From a checkpoint of a small mixture-of-experts model trained on Wikipedia: 352M tokens.
Below are experts of layer 8 (counted from 0) of a mixture-of-experts language model. Rows are named gate (a neuron's input weights, with its number), up (a neuron's input weights, with its number) and show model dimensions 0-191. Each number is 128 + 24 x the weight over its row's rms, rounded and kept within 0 to 255. Numbers have three digits each.
Before each expert's rows: a language model's description of what the expert responds to. This comes from a sample of Wikipedia text that the model never trained on.

# expert 9
It responds to: Words opening phrases
gate1:102081121133100118152133099113111179144113140147151147126110123158124165101119090121127125148115143081131129132139105130154106124115115118149116097116146129114121097154121125144103128108144113116128145150108162129129112099099126098113120124126139169132113080129147131129172069103150156162165150161160143184047125122098115143152124176103131115080157157136141148133143158143107155105118123149097139085162125119144153134117086124126132094109111100104124131149139114118141106171092143166114089119127168105085101117156142102154082125148094145149133147091083145074139127132112123162
up1:120131149133127145155186096142112151162087125115157139138080153079111111134131117146128132122155123085142150087108138120110121107144114121186102149063100145109125111150181124104095162136124164122127145120121111104148128103119117122134140117163111150108124152116151097122160104115129135154121109176119142181124147117136115187122117178125115143066110098117170139138098143134116102140101098130104120131156145100101132112161138124123115099136118154100124123146113139145089118169168132198107164165110118084124139168116117126125174157140123165144126148084130142106138135148118141140

# expert 16
It responds to: Capitalized acronyms and labels
gate0:147127119177125126136143136151143165128085123114107113135115143142174127144155155112110120118114115141121083131104148111129180138142129114125117134157177144132177126104150114126125140139157124101110119141127159099154122170078142113116115112125112120120132177140090120188111095143146122094110145102099108133127075142145129119143134130141116123126098119109139132174159128159150185131097104101139143173096109136114179154133100144162177126114127114105183076124141108171084124114120103084120133141115141154115150101159130127165112130102117135161178121118139077121168148112173130161
up0:105091132089124126161102129145145083106135110154140145105154091151164160132093135108114137087125140149164103174170143128166138136156106138136143133128153130122130132143141188099118133092130170134147153168110115127132165126138154106171122142125116136115125109162086135106131154134167143150174112138105120139099150132114113086071119136184154144081122119141147113127114147112151153144156147130099148149123124144140164086156141119162150118131117069106122126157109138132105088103129111105127154110154118131095147109061121114162088165118157153141092120158103116096158115117140114105

# expert 29
It responds to: Word-final suffix pieces
gate11:146139087144103151137143183125153145167129160131095166123132118139120132119091105143096151138116126142136092141068139127108190109126134141136104139147084139110151121138119131163096147125110115131114128092113122151137171155122120143107133072142155151107162077093111111096129115143133162127139137146107157096120141142150150137137134126174146143112123119061126097134140081100145155144157129145109105137128091093081123100135128095129136151109103114161145114102112137174169075116133131096109171138129144124111133160119163144122133176160128147116094077133101132180122123117131163123
up11:150120131168155139150099113163097122136101078123137099151140102147167128136168097142138095145141088099144166127121094158117138161117155090111113134113114166116122153111119141122118079127082140111128139136158074118133123131130117140114139113136144157104122122120156154142169132174140120130125174153117080164118109125115088090086097151129115123130148092118125120156153093146158092164122109176140162192145121106091118123140074095116137083130123091113170142132137107136142125119105093123121140138153146129147154155124098099160091130106136154173131127112158123147123105134136073125

# expert 1
It responds to: Word-initial fragments
gate11:104095148139148155110130095112151138104121115104140132100098099133096141138115123148123140174154109154122155113092118150130106111149152167148138147139141112109164185121135111132147102144110075175104167102132116159138116119114118139126165123133159101117119142116144135130104132104137151114076165175137158145154073105116108106099159187193146145130097149164128100145155149120108125111139162169137148162154109133094107120131109147132152148112148112131116161121102130122124179176120132132111159152120119128138092122107145159162115139145139126134153114129135123209179145160153136112
up11:161161148117097130148089127137147133133086105140127141146117126128148128102115079108150092135133117191138140125131141139087143145130152131168152182152142093129101106109102126087189142150157170131101112163151130130124156099141150111125152094148139103113152144117150140123069126161082139164116135159124093137121115095122143139114137148152119095181163124126123110127150177129129144122116153086143146075110129093155117158128144116157079138166151137127137162113098100149153113126152147157130129074113142105151115161132137113102123104120151132136150097125186135173104102127116133145

# expert 11
It responds to: Cast-list separators
gate1:099117113134124130132128146119131118091172156153152134173098124100100123125183145114169121111124109084126145151136109131099135122115127139117086113121126114126140117104149114135106122144135100113105098098120105155088148158114087166142134145123141121124173120126174152155141120166117118129147127092145151106150118148123148152143137129122111066114137100141107106092113083114078105145145125161115129154097187110116102128146104177125106118151114153144108086136087181114085106146169149113099091154134122132111120154140102070137135129103129100147126097092070122085145094105093136147
up1:153151163124095105121134101154111118111153123137074095124107100123160105122143124150095149142116136128143112119105122104184127130155101140125116196120130079116072147124164135155117128115167120126145137158129150110151120129151121117100098133127122134145093137147107164083125125135149153134127155131182107160158120121159122103091081138126107173161105143090135151089168141151159157122162101122126136202093126115093116119125117107130117160135140098090134175111177127119096146112117151120130141122112160112101146152155122120178116109125136142184101159136148115138097124118149109104

# expert 30
It responds to: Mid-word fragments
gate0:132110151109106112099115127123154170120136100147130156188162126122156106089081099115135107119114115151149141112096094107153130122128121102120115118181127148124153093164122088136136131099102133148111150168108097104113130103102088132111136130132130126134127144109128151124114159081140130114079183139097103101145098091125117094081171124126122126141115116132104101099097133139144110161147127089138145112151097149123140136097148084161151159101121138123106148087120104129105117156124093119133110106104145100138130092135165120149108098146136125063105133139066143086152134133134117057
up0:111146141101108120174088161173133143141116114140147131135099171152135149130127118126128131094181137141129134128102148085108144151137148139133143126116110140165131163126139128102124117167110083104134114154148122150165101095127106127163149171161133102141149123111148148128099077093122134153105165158107117174113095133160121067102160109149129161129084105145160110150146108142129152113104140130138117132113134091134112091140096178123159089134101145129171139116117148148157090150182110139173146146141108100096110183125132127140088106126119126155146114124180140096103116121153145159

# expert 26
It responds to: Table and infobox separators
gate1:125122122123161173124116139110131128149119127145150153130113141135164090138131164148148157214149142109122155086138104100102143180113122162131147120132152084113122139128164161156133128112136107158089183136137146133098105150135100116147172153155134144082131114105124112124145116135093125074160131128137153127174141129146102178134146122109138113127143151127124088128122124138147109116141140113144144093133162139144099113094085179137135097151138131156160138155123154126113135129074121141174107132161105091096120114085144179138117150123142114062135096123125112106120140176119156143
up1:102097160113168126118108124115131103102116139127137080111102165118102155118166122149144134163155136156122116088126139122144131137125131099117133140113121135156111143148148114099160115173099128113125121108155135151117102090119121134118122113127094148153184146150091093106137133121137127153131124119086056125145111104118119100138139159122104090088135152142094150087121149114110150169133155132108156156090192167104115131116149118087104141147130134134151081116125150097111134098100140143128081134176161153089063090129108071151140094121115118139134103123164098118120167146136145126

# expert 34
It responds to: Infobox numbers and measurements
gate0:082177124124139119137132165108134124153156095099099149137144184136128133103136096125093160151148142110114125151134137143082136104092113105136120102089134104127132099100126140129165126158142149107132121105138144123160141164153120103115175163152171118117144140115132123168121149074136130153135131107163165169128113103132109103139116118101156140052104079132156074186121108135105135146142153174091105127118120162083081144160123136123098125092138158135087094169117101125113131114128128112105099138121137121146179127141112120110142144126129108140137117161071131119119115133107119145
up0:142098107103115148073119132105141133107157145168147134133144156116131145164089143152130122148121143171150132124130132118123144184092156125130093120143139141092110091135110126082095119153144138101132103144095103133127132100160103128127131159107163136105106100117118158148139154152178173140100099129144126124138116088123160069107144163140125094099115090183136174110119124121128077138193147149103133106147116104096149098129137163156141080153141117128124132151137165121144110101136132150087141129116097138104117152151152137093113112124111156140155109150100109159115124165085164161

# expert 51
It responds to: Non-Latin script characters
gate0:123111162116150119153138153113137105117132116122103127140182087089144113113140117156134128149094145162142091136127100126118112127124164132160155143077131087170150143131142102146083136076095136101123107092127147155104180171129152099140122144104105156140101139113130156138123135156140154082138116138131108130118149112099100139091150104114130107138116167117135142149149129138170116122117126132095136172091132152090147159134091157114125150165100169116200132073086130121115110119109155112148131163105151131127168078121140155126115142157161112120130131160139115164116178157141111156
up0:143131174071118079102113110158115102100141121140140097157161152100085162152136104119158135137093099147141089110129137111104141111154146165124150119089157103157144143148136153110124146129135072125102171144153161129113164147107111112121084129139159143127131102103094112154132125149106098087143156159108106083142091144148124113173149110103118111138158117139138200140142107138167122135161118083133124139099117150116148175134098100184099150138153162145114167100125152134144125104167134089137117116104163152098134119144132131137113131142124169138166122138115154150135128124122126110

# expert 19
It responds to: Sports event names
gate1:120109125148126118136095080120145094077118128145114122129124141134129144130093116137075128156167083069167153156135143080105099124120130124106119108120108117121115136097126105161113165135097139139140130128148137177168149081097099172134127116179120136112146125142099181147139121137118084123091109140110165114139134149109134167138138142139136103161140126139113116145143111133139131123152147127101110091108182146091129149117127094105123124107127142153162177141161130131135126161126130135180158189106138130139100121139100172140088120162118106132180074150176120118094144120118124118
up1:118130102138153116120117121143146195121108129127126108115188162117118108131122118137154151116116081130104118104114159150121123148154132109136134124148155123134124176179153143159130163181144147131140135129136119121148114122135146102133134141087091158147101131093144098090145195113103178162142126153155109148159097143138124099123128106156121151124129143128131173156097135147114151166102143155130108098128135108110088155083111139128125112141124116120124124132100104097149094102149160128120126102113111173087101057110164132091130136171092135160114130141096055123128142162119123150

# expert 10
It responds to: Mid-word name fragments
gate0:137156150178120119132169147114163140105132097175139135113148120151164140145082141158104114144139148117145121147071120124132108152154100114098142151124139156116118186143117157142107124102099129125104096162102107132144094121079126145162126096138162110118090145168145104128145150075117119096089103156153126139141141113121098141123156152095120131118153077142127125119125101150144142132156139125150097111113134141133173148141094152112126158121124082143088132095137171121147120113151118118144119120092118087143117117078155142083126107139111126152103100109149092179098198102116116142
up0:115126138106141156132106091124181109116096097081127116112127136123105126126148120116133121155064114131137111081107121127107141118115115113138149084138136113158128140152080086132108143141099097102097128173122102129119120173136084122105091130146126155163083110136118103146132155126125138126113152159130139108151149138085169147139131075149147175112108143112129105109161139132077142143178104133088114106117104131091126136103142140164165083145179119097122135140180154142076155143113103146109125131111138113143096160153096167140112120138166146152143141148121112091170135103103145120